Experts of a small language model.
Training: a variant of SOAP for the experts, 425M tokens.
Below are experts of layer 3 (counted from 0) of a mixture-of-experts language model. Rows are named router (the router's row for the expert), gate (a neuron's input weights, with its number), up (a neuron's input weights, with its number), down (a neuron's output weights, with its number) and show model dimensions 0-159. Each number is 128 + 24 x the weight over its row's rms, rounded and kept within 0 to 255. Numbers have three digits each.
After each expert's rows: "comes before" lists some tokens at least twice as common just after its tokens as in all text; "comes after" lists some tokens at least twice as common just before its tokens as in all text. This comes from a sample of Wikipedia text that the model never trained on. Tokens count by the router's weight.

# expert 95
router:110112099078099155149133151122123130088135096111135144103110139137123154151123106155151109098119182118127157157123147160148125167142130083120138161154116165071131129135138081159112100127114118140148093127149135116126127134134143123121128122120131167168184156105116096125120132071123154132096131114152146108081166128111093136114083118089134122133131121123180141112113148098135106119122142160123141111151103086148117148142108143116178117133169124170149112151150125166141129126148144
gate0:131152140138111133143146120142143139124112136130166122135130092155120122133127077137129117066124133099129127187124130120127129104122135120163182112075130138109134143122112105073143109138173080189164113088145129175164146107159142084148123121122143118171149099171161160139138087141082142133116127154096102126155143121127131120106105125138129132147161103135073164082136150161123177136141109142127155099112113141119135103144083131165178121119135144132135125173130091094132151134136144
up0:135162121131103121120141134136101150180152103106154145143117120135134113139144138124132112133100127144216111120160162146131141126118157144125155153156099157194146120116161145120111131124125127114116148178124092108135092129153112158101088125127122196067155139107122128108165157093109174149082144143137158109171124164177094120164138151118102143123123162165120122138132134104107131123132088118119152108091089102158124097150162140170103131141121158144139145092152125142131102128124114
down0:127113131078174141119140120143128094067151120125110100113121143146126100163094163144113124135118104129093127150095138139148125130127087120144120101097116117130112100184135128144146151136136131188118108132122127132138115149122158122173117129125132127140160138147132116117136138094178104146131120069066123128125126132144141091100135111101118143094147119109127129118139164114139124114154155185150113171120144139094105193131138144098150159061157106133095097126123114135110153086132145
comes before: " |", ".", ",", ":", "–", ";"
comes after: " |", "|", ";", ":", "N", " is"

# expert 103
router:130092116104118163165118129128137114150135078128141124126172178132144155121129100176157115105163129106113119139129108174142122178162157090115140177124123142111114134128112117158123144093075140163122113153146123149134148134142138111090141146111139157114144143108143084119135149116094132143097135084125134101098157137119076161137128107112143115177138115120167132104110138155158134099125112172132145133160096086152123168128135165144177117120130137167131097152143111169115078175122153
gate0:131127108125078113152124109112149120112091117139139130112132125132062156121134113158139138094125147117146160135107126126162138167142104131142161143166127161128142126138145127130109121165113088163122103120154149130144097168108124135129120123125128134109162119070144141117153119133104098177096110083140110098137133131118126138092082112069078103147174144106119140119088166102116146117116141148112120152103120128139109164112134158143184085132148091149129115122169158126100130148130128
up0:120129186104073110157138076094129149138118139155156107148157090111115154139134138139130094123135103155122138142118109135154120125117146105132182146124128133117115141132098104110108149143165114155108120096163130125095148167099128102130145136163162136109113158075172164089144104101084108167141103132094087115153104121154118126058101144122079093145132152093137122117131183111138159153132105133125153140159118119136119152087102143140131139134112135093113117158189143118087098157136112
down0:127119137131108150177142157108127131138092118121081100175122146122131144147069134141158144089081094139112123170149164135144114130125116110123139119105148120116155121104111102118177136108144108173119085116128139165125166096103181100143109196112154141139092106143110132125103100111117160141133107096157122132115129148120164136134148088107128117132148102161143131128098122153136145157110155136149117139170119123116131115112153144118097116146092107065143127105154114158085116176145125
comes before: " |", "–", ",", ")", ";", ":"
comes after: " |", "–", " (", "|", " in", " ·"

# expert 80
router:134095113077102129175160144161126142129142071099132143126139154143143154144137090164146094129118128130144171128131115158152125161168136099128121174172113164108111139136110117157125125108101126142114108156154131120159144107151132122089133136112168177126174149106115098141137138114115120116118136093133169103085146131136079151145099092102140103157119121121187129124106135101151115074107141163143148137150097080145141126136110146121154112124144116185138095116131141161141119127137141
gate0:130136114113093155163104118140144141092106111114108135110153142115140161125137119169153079102144113109148092119125099198130078180151113094128136140108138108106160134112104145153112099138111141158159103138178191112085112144145127119133144152127126146141105124117142127113158114079110137133112143108166131106090138152122098162136119119123103118138104152095135161096154124124112120145154129178137143099147125080141125166140161104138168076107170154138143117146155138141112135142135158
up0:154125154145151142123078143162138134114146155088135139124057099125074122116137162144090136157109129136148088115135144100129105138181161133147142139140143122134112179152094128111158103156136153094099149055118141125163112172107166182101161140154128141157131153097129118096133099147146102115135132133152082162123167111104129156145116155153127140107097129161179150156171153091142150119127085132198134142105078132128139104102106107142110117124116082121122126111112117117176136097171152
down0:105104146166130123134106112108100097123097130138093132122132112105160151114128155070123124132127166171084086177119106193124106120165095090103145115125138141120097165121134156163172106119103153124126112136121168109134169158176086164140102110152153174161122185160123157156124149161131109171138103130146124154134153135157121096118133128140134112106113136129164122092135138118122095131175148127141095158164077140115136160123118098093116154109146124124070128136144138138128120109162135
comes before: ",", ".", ")", " (", " States", "'"
comes after: ",", " the", " in", " of", ":", " United"

# expert 85
router:114130096083091174164118126135133144130151106123138134108121113134124155136153135188171111114136146124142143125097116146142120163134138088129138195184138172095131151121096113143135110141099122130165061136168140125122131117143163104104120152102126160126145144098129084140154123064111122123083135099179139120111163149129102165119102090117127101142117140142135112098131111098161121091124119142124197128139111096130140158134135150097160069127150147165141113141183142171147132129167144
gate0:170125161132144137123146113126125127163136124140164166118135147121129121135121112111141098128144135144141101154138154125124099127143071111111136143120143133145137123129113166145122096093125151136094105122108090127111152082153119074157102104101096066178118119144147173114171102137161145163146125146173152132172080127142142099119156134133169157115148096091114159130141143102132149122097151121115129123102167118069168113122068134113155085111120165131126125169161104118114107111126138
up0:122134134129148142106111124091117107093115139133175142120150129082102096156085148114092163109106170107099146113129150115129103114121147101120114111150150116062107180128075169146109166147128088139127130112080183144112145141110168108128174145136137175099152108123116130079088111090114150105132142108131123103145120152133152137116104134109119082134162096143115127132127140132118151132174127112115175121106153108142128133113127101157153113133141151153115106090125138159127140116083153
down0:144119135151107117163085133120113151133148146134157102105166130117128078181143083104136118129147148113176124089108136143113122131095130125173131146123160141087089112135123140098098126105152124120106166155153102163109146153146110077118150152142117151128118120083130123128145128122154163124127084126140113148142163119182191077099094128142101128133149174130117100138166137091077186133103106102154197125170161153155107129146131141100167131104154152122118136110163121167108090115129135
comes before: "=", "See", "History", "Career", "Early", " See"
comes after: "=", "\n\n", " =", "History", " Year", "Career"

# expert 34
router:124113113082112149167165133168124149124128079095112141127149149154143152144141089162145112120124148130135162126151125167167117161165128099132134183165133159100110142126098111143114139108108133137130093147152139126167139089148131119094145144125169186130169149102122097154144128113104116130124130104142171097085153124144087146142094088100121093160125108130171129127126111122152126075120133158131135144158096076132141136122108140131154110137150121180127090124123109164132114126139150
gate0:111161158130133126130159135103124102124110129085146112115123092119090148119128140170127106068124161160122134125103152119104127122120106105131099141155134133106102117079101150174122121145122118177129087099155159161124122176137144143117111136136131140138128122131127115112144127102095154126084136106144131107133139136106068141145125153096098105140132128104142136094139155137105130191145130154093143119165134120152154121084118099140181116171118150138152142150131116164123139097123188
up0:128121135169129105086165148152147157134097124169116129125120129155131091098156148122096163095178096127128148147101145105113119155099139133152054149148182122141095156111140087149173149123097093112132135134143107130171144086110116158137114157128138119140133119129116160163169135161155120150161139129107120168123103122149138134147144175142156116139153111092138135099084117159087125162093149122166149121113148149123134139164097148141111127130127148145132117101119133127118094175151136
down0:109113118150102143136106141122165080140135138161127086169141135170140157143164120103143128136124149106114158106137089168111132126142103135124157145106061147110139101121133138116109114150102094111126158119111107116185132096140115134097178097104126151149143128115150094114102115131139086121103127078140156101085164116114150194129149188140116144102137133123152107111112068151075088129118118126110120109106126129149119118154159124122137058107152162121086114145138120105146144103153076
comes before: "=", " |", "The", "1", "0", "In"
comes after: " |", ".", " =", ";", "–", " "

# expert 0
router:123137127108114132102112138140147130129129110125146135144133140138105134100134121166140111106145151140123118138132122141114146171114137108128149140115130147081161155120087092149145117138130129132160105164155159092111161156178125140098120125111134147112142143100125100130141113114089112131076117094143127108129148168124100162146088125133116117134150099137156146103114164085115110120131139173125171124124145092139140114084136131123176102139166136153161103154128106136123134126172191
gate0:121099146109138120133174128124153109150109178156117104113123131127135087117134141152139149140149176116143129118139145113109116123093102116067169147104119113107105116127140129131121123158119146160157078154146146126129115072151098062118155155084077110122147128172185121130113150113147094112112161100120150137146128123144120162139106153129079086143153108098157171115101133096111132093106140131150104136134170157126128157147130146137105146108135161134121121131147125101124138120152155
up0:113130153101130140139150120120125124171151164138108073114132142101136099131169140117119134136145187146134117109135129114123145096120128121089170108127084129108129130132147122128151144140092133162168101142138162113123079120132113073089157144087118115110132125169166117120134139128174064126095162111130155101149113124145134173164116146130064134158154131110159129134098111090133125103097168083155095151142140146131105147146124120113085142124128138118107106091131129116130121115142140
down0:143130110153160192155176119119153116132063160106100141096156159140142144149094146096105109126131091113155113117142109121069146091162090139117094166122077128133068116137135098117186121138113142143118116152117095095130088112088107074116084119146117098124133125144180089149107115123101116127088141109130164123162070124137125127105113132163089106144131135161133116141141132168163176159123119137192126163102136129125111156114130124100124164110121116118141142115158141111152104133079116
comes before: "-", "|", "s", "ing", "ed", "e"
comes after: "-", "|", " gra", " med", " p", " un"

# expert 119
router:132109119079105140171162142156123144126128077111120132110136152141142155148131100169154106134130144137133151120142100156164128168165132094122111188159120163102110140133113125148114128101096128142128097151151140125159135100154129119099147138124175189122162147113115080140135128109104115125122136104136169099085151124139080157134100094111109093159123122124173132115102122131151114066122149165133136141162091091152134138129114144135160117127148116185136088132118126156132110124134148
gate0:131117092131162115138103114174151149107158123130123139118143127174113107155136122120179145129136072124144139158134107166122099140098147140153145116169177169128152147159121118147152100162126135162156127154128109083124090120149130122154100120086117114076132127125090132103115160134133122085162144115167119128117106125149131101122058088149171099157139117140153150170148117112161122149123076160098164091112097127086134133120146125141172117115132126161119115136107116154135147146165160
up0:152096093115115116095133129095157110158169128115113150134115177153144098130151077139090118127147111145161066145089117140091135148211182158175139116094134145120075065142124138141139070103108146144127145102117123132138109093145101166105127146151109125103130107157114132112087113135119104140154140125140113127123128121116128120095109117169119134123157151123099117178140144105161124124117093103126167115087162093110166125135144128153162115093140107194150105088125141128125094110147139
down0:141140156128118143096091127119100139093096131114105114150131093106151121111146121140154165102149157165129141086159119118137091122098124140170123136118112103134152150162107064108128145149181133151156161103103096105142132128155126150135196122109099117146100120117120110087117112147145082133147149149131119146165142163122181111104183149168141140126126092178174129139176123139120118149159118120136073147115128159127134143120152155158075172126121110111119142131093103133113145140138150
comes before: "-", "|", "\n\n", "\n", " The", " In"
comes after: ".", ")", "\"", "|", "s", " 0"

# expert 108
router:135108117080102137170161137157121143124138080104121134115139157143134163149132100170151100125131146152136152126147106158166128166154138094126114186164125158098108138128117124150119126101095125144123097153155146124163138102150129112096153131133173182124164139112112087146131121110107109125124136101132173098090153128134079150135106088106111098158122128127174124112112111125150119070123140166146134142153090087144135138127115146134156114123146116186133082131121126157137107125135142
gate0:154122119144127108143096149105131107134140115152104100136119115105112145140134119150156135136104112132145096149140135118138127158142144118145137115094137134110160116171091119153138131101139162179098123165133122122132155104183150118117128129137107145118093137143160126112152126129078138157133181067156139088096126136108127142126139093111170133136130116167135138129186127095116140096087151153123124138120157134133126103151083050129151137096158132153109100148137155174108172094137157
up0:136124159140118125095101110129119110127176107165115087133107127106094095081101127130146152132130141105121123143142131136119124127129168159163091146130105160130155110173104125107172125130105105156109141138117105142124195103135125115158183146151122119129050140129185125146115115136092123167126156143157132123162193122142109135157147083093134118125095104149149120100169149121122130116135080124184120167135137143062130128123140106125120142114112123128112089154095103129100153155127110
down0:140111116183124115138194156118150093158098119128120110131137194121112153128101101102095098113119118160123144150124117138126079105173125121112102146187145137131119107128101156105139163105104153128110112095102112146135091091121109110138174089109133096129120137115145138159121123119138126129173108123128105166123093140150123112140132130138129085127105091108157107129139128119125116137094131109133126103109159142100134120154148114102134149115140127130114160154094144127109095137096146
comes before: "-", "|", "\n", "=", "\n\n", " MPC"
comes after: "=", ")", " of", " in", "\"", " for"

# expert 3
router:140128119110108132166167160143127135098118089103112150084138147133115150137127130178161119135136173161133167153133101136143130170137129087143106161166110156089081136133123111160114083137088135152155083141151153119149119119152145109111099127120163171151138125106092130139157154096099148080124153090152154108102152101110072170115075096103132097147115161131148145115127134098158120064139119178124128148158129091173124156137149161148174115118155154186147086124107116155130117123131138
gate0:110159097153098148121148155147137123173158100166129143113139097176123129113104159141120100075102130113141115099133114134171117142073151111095111123138111123122122145141144110117132127128150135165153090137140104127130151134103109118125124163109140099190129102152091101121167153153118090112094148139140125147164147127133108121127123144146134144118119097121109140112098121125119139168099118146095104113095131105129141138127132064126129084141155136136133141114112095120169138143139139
up0:116149123135115132172142083126154117160096127118090105139143108142146138121138149119089099075115164162104147118170119137136120106107136136121090091132100103125171152159118110152062156105163136147149104113128134118116121140108092102125098171137162092152131103142107126156138126151157127158100153106098100129090130135114140110129142145107107175162127116104115107095127125159127147169121122109136101092090129104107095131109140071103107140124183115114082128132127148117116128128118126
down0:128128104137157085147127097134128115162138084123150145115098109057149081128134138143110134122150080139150142166126122139073161099136124140141084124160133139128080131102132122148076132155072121158086129136137137121121069124113136099165148140131155127149119123144134113092132153141153144135119133105102130155115147119133141122107105118156134141098145135121132119100104091155127130153145126145131101091103142155090155141117147097133102107160063130128152122129141091143133096143140161
comes before: "-", "|", "The", "born", "In", "ming"
comes after: ".", ")", "=", "\n\n", " =", " information"

# expert 63
router:129106115080108144160162143157122143127144082108118128118141157146136159153127101167155101125129147139144147129145109163164126167151138096125114187157116165098112138133115130152118121101098128148128097152151140125157137103152133113097150138121175184123163140112111087145135122107105112128119141103132170101088149125138080154132102090101104099158118119122177126122110117127151116070115146165138134143156087089144128141132118151136158110123151114186136083138120131157134110125135141
gate0:131148108116126152129124125092117149095141112132157131150149114086103135179124091138140109111115145114126141157100176143121150164089147093100151152161104158116125132144109116150177120148132142177142123111146123114145131141138094128109084143146130168116157108115119140105125140128162079100091188151119161136171090181119110139129144150088127124113147147148143179144108151123093151159128119129096146120179111114102146127150113085156158109112125138160151144123140138148103112110106154
up0:129084182115142131118169150149126132140148134142100076149177151127112142098117162123117098137137096103100145118170147110108170103102122118127101140164117152142132123121109103117156118086178097128127099070143095131124129117152128177122134095110132114134121126147113096094072111144142139121150141077140099118143081152156141061140161082136144113142145115111119137158140137134111162065098168105151146148106166137096099133119095122141118173091130072134128129098127129127126164134155109
down0:148132143138120130125114150134118107134121123073119157112113159090122150105142140157103135073099119121140133149177114100170117117148117135145116122116115095141121138093128160146101138086169128132119082135072126141162125096089132117125084147145100145139145111114119094110122164121112132144073069144124141146119130122059136122137122142160139139123134108113116132178146115148155161125086139127160085134092104097135137073146142115137134127101157119147100159143106099129148125157107113
comes before: "-", "|", "  ", "\n\n", "The", " first"
comes after: "\n", ")", " =", "=", "_", " 1"

# expert 17
router:128108110085102126161167145155124139128141076101133139119151170135140152152131091162147107126118150139145153114135105167161134158169157095135120171163134161101106147115125118157121128103102120145118091148149134121157136110149125123085144134131161186124173137111101089149136144109109112130113133093141169099076147124151088157138104084100126107157125118125181128114123117125145114087125141160148140141145105083145148122130117153128157113138140111181138083130133133157131108118135152
gate0:156125117134133158119119123145134096192120124097167147085135115137128156086154160150149112123142134150098123156138102113163101149141152112143081151159074091107148137080135100143064131133138098133117145123135142139123093079160132154153133109128145116111150133106076151100177105097108138130101123104135109108080144141108108123126085118146152105158147118123113120113129105130112129142153107176150158103132113114095133109113103078145145113097158145150160125166144127143104130116149145
up0:122126121131102062123120106149137131142112146144144136102174140155142173110130127123155135152149157164122141125161136116166120113132117126167065130090126131148159115057113106139124147100148090104136145131127098156114104136134124107101113140111149096132137139176119105117119109110092133169177161171141141150103126130112135153106140103164105123136168105167111140124114075155123122125118169113162115161101145168109131136125123101113074144130139166105121106120131159120104145148140105
down0:143099115124131115114132183148120162140148145161154078133130104124121094134121130119140130148113090119162152156153140161167137049117107133133100143169143152096140117133155178109111134120133180131172145138103130160117126100107101125084155134129127162113170071127161115137138136140107126105151132083134087138167173143080074109077102146137179114176127191138130151121125109101140149145186150151128124130117114098125161125139106142132119111132111131189100132138097143116144140146140152
comes before: "-", ",", ".", "s", " of", " ·"
comes after: " the", " in", ")", " of", " to", ";"

# expert 5
router:135102119082104134162162142162121147116146075104123135115138159148137149150128099166154107135128149134135147117143110156163129166160136097125115188161126163102105139127119125152111133091096127145127097148155147125164136095149134114102150138126170183123158134108106088147132124107104112120120136106133172097089148125132080156129099087111107100156120121118175131115117119127155111076121145163138128144161089085147132143125114148133161115123149118183132087131117133157141110126136145
gate0:058098109115138156117105131119152129129158081122128144093100142068114168114166161158168090162113136127153131149161164159152143164176148082128147112148126137124153150113104147143124128149138142133116066143126121111092142109143159144105136161084128145143137137107118119089130135103112133064092152116158152114051160125121104146174097119112088136132114121138142168145167106096127103143157152156105117117130149128153143128129145127147168117094107158132120112128131122119157147146133145
up0:132115115138154164087115162123172112091072106133117125099153122106108157148101129155115093121146151128114146104161120134145134133189146138142144133107095116146164143109148081130144050192089163164126110148133129097106076136131108135138106144148146133142132189113117125167121127119097086113145150108119146151115108124092163141129106099119156157086148128169126149185153129108113125120102127117103139171117129077115115115106126084158136149111136152143176139112141134149116092130142124
down0:132154131135167141150113106109089111093151107110153129098161114099104142149133130133126151111176126109095151118088136146112094076131126179122092149105104153144115135140140104134090150125091158101165135114114112149110133120128159106154102144146151107108162111105134162172136120166136161163132115128161122171159101118054158131110115094105159134153139122119139166094160105157138120125098167088117099120179104135166141154134126136127128127142139132184103097108095095107143138144121161
comes before: "-", " |", "=", "|", "–", "The"
comes after: ".", " |", "  ", ")", "|", ";"

# expert 12
router:109140084092106147142132130136175165099112102088140131131149146120108131111122107153167072130119130113152146164149175155136115174128150111107139176121142161123076127100130140146126091102121136145130113130162173125127130140164125132092138120133130166106172112122129103104100154126103140132098114090120183124063183104140090141126112128121118103149123161095171149130092134087149113103148157172125129097147137095148139185134111136130202122120165117147139110125118140130109144110153141
gate0:109122124135120142076110119162100148127144107132152157140091111118145127193148149143150117103151148170094122122108075138125123120111110117107138114121126145132155142077115120126175114154109069148103115169134106128076116115103139121108137160165173112159174147129129128167152157105152050121122136110123123132159139096119117203121123134122146143156137128091121101140117120113113150157122101141119138139166117129158079155130157109127130095139133161112141122141133099142131099133117141
up0:173138145139116146168111120122078084182135179139139127108125093146097134078132173118131122121128123143135109142157130139128153151117124126123128122163123113125186131175094078116129179164152155122171137057142100109138116118088106108119152112120105141115107173132110097100158070116144129102122152164139144128123078160126122149160162153115125147149105122144138121105135118154095036131114072133108168130143151097115163125126119129123104143111134120146116122136131159121104106137094123
down0:171097147129091115146151142147113157128172184075128155112127155109149128140122095143153163098108094136100109125086141154099099165127120106097118106139081092104140170138143155129132083164091126133072139135110115130135131139086099123128116128144115132172111150151117105141122101119171155093154113143122137122110141131120119089098116134107183153112155097083104119152081134169113077162127147143119118129124125148115137067078125114136063088121137129143096132135128130137114120107108123
comes before: "\n", "  ", " 0", " 1", " 2", " 3"
comes after: ")", " 0", " 1", "%", "0", " —"

# expert 49
router:149131110103099148144111131122151124078098145109161113103144111151123166112161129187125107110117133092136094151115146175145094171176132078170123127124158151095132136124129132125164114131132150150137092142154133118092142164158137111137095126131129135152172140100119112125141136094118105071089119095154171115107143121134117186129110131123162120133126130119169148100133122134112080111157116166100141127138130120105102143109122118118158117089175143149165125152117110152095129117145129
gate0:141143144107125175136112176097145115087106148142124116065160115115138134092137162103111161185131145176116133129111149147096122134145136145129117118119113117113156126141127166098134161156138169168138176104125100142117142136149155064153120118133141155099100124163112143136113090128163121116163116102152126128152131167112135138099122160083208123109104143105133113141122099124127133084087120126114150140137151125143113138127111158146135174125140124143130110115147158122144127135124117
up0:099118106121101090113139097132130122167155125141103135169103161109132104142140113137127137118088133069111128132132109105138134088123116103138109148121119146111081148157161134153126121115154059073101125124143133118144145101113145139113134126114086124170178169093142127112157169155105113089084089190141124121138128125187129114171176137161078145097149111142116114117098128117157152176145168129165149147152095152090145081127109087093099114137120089114128152124100084105112102160161176
down0:081163108131156137109129097144135095131134116115117137120149150146125147152127109166145117126155114101149115112130144159106156112099126137130129135094121123137133123109159115122168114113136121116136086145130136100129102121144140109174122107116124129132134183068105097072123089103110112117109118139110143126136093170113096128136122128195137185112112105150176153110147124146143107125146171146131127113110134090097141132138099166138146123153140127115098143100122087100116162157089141
comes before: " the", " to", " a", " was", "ing", " in"
comes after: ",", " and", " to", " he", " was", " st"

# expert 22
router:135111120082107138168162137156122140120139079107122130117140153148140150152124101167155106133131147143143150123147104162167129164160140097126116185161119163101102136134116121148116132113096129145122099149154149123165139104150131113093149131123174181120161141113107085153135123111106113121124137101131169102087144123136080151134102089103109102157124123121177125116106114125156111072117150162142135139162086088146133139129113143135157110132147118187136081130121133157139112125135146
gate0:192148130091124134134120142115167162133152117127143154123156096145132142092123097136172100138106111107164112117140142130154131160149152107135117159115157156140127173144126110194123098125154133177158146099126124133126135116165147149106109121116121140121194125090079149110139127122094172089120146110121181129140112151173126153117150162153124073187115175142147151134133110108123152134126107169130169150114107119156124141119177139121144095109108147171147126124131129146120143122192151
up0:154087087091082136129095148109134129126102117122179143120142086132139142102149135138118101088154114153140135111123120101095136148165192130106101157101131160133126120134132111100100115102122161122124150149127114156132104137117157175137155098164090103088117092121110129123176128120089120139097110118157134117116139112105095137088121116112170138122121159121119115112122117107114136161150157141134144103150115147195104117134118120135123136143128154142129156143113116135140115137152152
down0:110151196098153126124107093117129151085164109142151142134105130115118094127103181137166124158108174099156120125131070115112164107141128126105125119123161112147123120102104071128116138139122118074107148161113115107111127077149165166124126142106120129142175145136130105111144146134125117162094110081160148119135080138118117137104121152186117124153133134164149128139137107147131126150120133120148155139107090148150103109155103128138140098122108128107144127152144166120120098146191166
comes before: "=", "\n\n", "\n", "The", "In", " The"
comes after: "\n", "=", ".", " =", "  ", ")"

# expert 16
router:112119137098090148140138138134155127112148106103127133122139130151114140115124118161178107135150135136119141135129117196135112186131137077128167181128097172109125144137102122172112121113112120160153091144164135122123137125173118114102134158103132162150160130084113100111123131070104135114091125091156158088097155124128065156136085125105105120186116140134159122119110125098147098093126119166126131136163141103143104133144143126143184120131174136158150099127140143163156129133174176
gate0:103141149166125105113152118091120094149141155123110115149129136146091102127139132113141133135161064105117141130103096163085163156129126122088143109110098142133139110183115161131087116156110106147140087129136133111121154163158098101151105113120105162157130107166125129107122156113153176124127135101148173130118136154131105110165132144100127131149109111157128105122141102093126132121146094130119103148135157137128101113162146131123136161098173101168183108110145177122158123168118140
up0:150131103084131155150115132142145161112103093129139138085135134112150160137115109149154112106111213149140124137139165122168089127148119097160105145151136132110123158078129084158166123103171160116126148115152114138105115108112148147106115159124154090110162149080120112156153107095112091146113128150129097105117123104123133149095101114123111115121131145117125155124101153135137105141127173135132159094118080119135166140109124122136166092138103150095094137159149099141089121096143137
down0:125115094086124119161108153140148130136141124137151110136128130156128140074188116203109135123080150109152130141147140139142118143136102102098150114142090107122109173126116116121125120150109126170131090164103133150144101119153139150108142154110156134113125121088160131129115133123089149107152131109125116119113175146138097122171129123104157118168094105120120100106102148120097130109140123152119148135107126132106122133141123135090154074119163128110101127147124111168130110093143170
comes before: " |", "–", ".", ",", ";", ":"
comes after: " |", "|", ";", ":", " –", "–"

# expert 52
router:117128109083125128148102137132157137087161101098134112143156125130133163140122112176157120115109143125134122104143132155135103163168134066136146169132148136083116130150126112166158121114108165169145104139190153143122105150183160085115153162101144168117160114101094085128131135080105134139085122128151139087070146121137092153120081106118139110139121173130158123101147097128168127111154165184139128130135125123120104138107151126164149092102136165144144114146154105165126129095154162
gate0:116098128129137147124130151183090164093116154132128141144112111163175116133100141140125130107118160143147121126173077133086127163151163082137126177135133121149125109148112121116119163139137093106174128120087148085150134097149109111149098112081105132128108130117113152113098068134135142070104092113099140118103157114128122135092107153132173169140068122127100106109147131133130126121145119159134116100184089143159127146170148153158113111135132174119158113133156088134110109147116118
up0:091086123135150125134148114147106141122126112168180139167109117134150121084126160114125109116117143118145104131146110112095153138163132091115134141134137103158064110135158146121161177141154112136098136133074135096183105089160124140121148114097134131140098100103134153089085099130133115095115148115075166151139142123132132159115159171163159114138087149160128117117158156139092169134099109122136138096163122127126112123113153146133093153121134144090141135178152147113117105097110104
down0:127126174130133119071143110162073136124105093133134147137133109116120164097164145089107138148123119069170132146103144099131129079115163140130130119122098147168081087137116147128149107120111096150108130128141102093158127121156095152110130105138122177073112123164141125134129129137161114115156115163115153153162121160132131124150148141139179143143149133140128150138084093093111144148146153167100120147124113163099129141149144160152125119161121122121101130069151143128155119105151101
comes before: "-", " |", "|", ")", "}", "–"
comes after: "-", "|", " |", "–", " (", "{"

# expert 92
router:130133137078076143143111163165143116125096110125131106104146119160145149113123116153141087119149170130107162150157138174163106161148128091135140150148121159095129156085133153139130103131086148188135100154167138115131114130138119092104134128137178154115186146127121085140128123113134108121101130103133158097110155105121079159137120127143140125150110141115179154107093122135119135126121111173142122108156162110153134126146128115141200151094136129159127107128151126159149123136144152
gate0:144142153115142152115145121106158117136153104144153154119151100130121108166125131119100111129104098127118135151121152147169158144111117099147136138098106169076126140126118126135074145092157092125146100136154102131134116138143101133113159092140115091165194135124083137105150150125148150103107111123112115121132116146122082121157143153150116096134126172086116122149107127112172131122106152120140159132083146099121171132182100160081141148131122114141132099131137134154097169159156120
up0:098116035139083122153161121079126128090135099139116103165107155098099138114150137146144101101122144116122096117117079115096124147155160131137131155139136125146156103106135128116160104139078180141125139142128150149137106089151130117111109138100117141116094132127163108113096100105147084151114148142136142142115130094155146119119107108130149153098159077179138108131145136150112155104148123146104153120122120147109086119111136106163125097128105112135141143102136169123158109127094160
down0:130088101149137154106090147131114132129129129091122117154144154158139131105050120167108107161103146150139138132122172135120176129108159137128145116120123114164132133111149108156121148156132144086131133118137139129122124122136105112147058145118103130114107118138152089144102146106172132127130134146145142080146147136098153130155122116112150165158151127127163145163161154066150140132125116127132146102131136090106115154171139137164138122181151162117140129108079100125111098116151109
comes before: " the", " a", " be", " an", " also", " not"
comes after: ",", " It", " and", " it", " which", ")"

# expert 120
router:141109113083103135170163143154127141123150073110128135114139150151134152143128107167157097136128137147138147128148100164166126164163139093131115185166129164098103138133114124146116129109090132145123101140151152122164142108151130121096143127124166184125164134107113090151133125113117115120117133098129164098084144132142079153133106085100121095157131129126180128123115123128142122080117138165141134145155092093133142140125114138140158112137144117182141081138120132163137111127135147
gate0:120161102078102106144108118104135159121134108116125133113152101180100188147137072155160115107163121140158139100142145141134141179101120096153151131118144129107113123083133117154140132135116129136187121143153122093109126146161124113090139179105138147141168112091119098143158090080066113126109141133151167124116129108152097161117087132145137123168097152096133165138079116127101074138155151167124138146135137110139124174158106111122169101133157161126150110119180115164120155107160172
up0:142114096130091101176115079130137131111131140123116115080094140089139137123109089140131160134142139155141115146134115129112135105123115122126158153124140141151129099148108089097134145102143144126072112144146099135152142096113141130187120118130092081133137174125191104136113148166100171155142113122160120147153128116111156071153130151097117135130121137183123152095152076082105145148112166120101109137135098213142120111131179115078142145104125086154114180111124129113119175095143154
down0:149145143120116126146164138142142136155115113095126126136134149106136123117169144142139145126182188118113099126143125111113118093135123148168165120101107134135125129160106127115143106118127096113126135139096127136131110121119130136140173141142143119137144106147130159121125073135170086095123133097161141150153122123156087082090124144144137164226117135127124088156120147109141129086139139153144162118128151080144155122151127150136110159119099129132107200095188107154140153122125144
comes before: "=", "\n", "\n\n", "  ", "1", "19"
comes after: "=", "  ", " =", "–", "}", " medalist"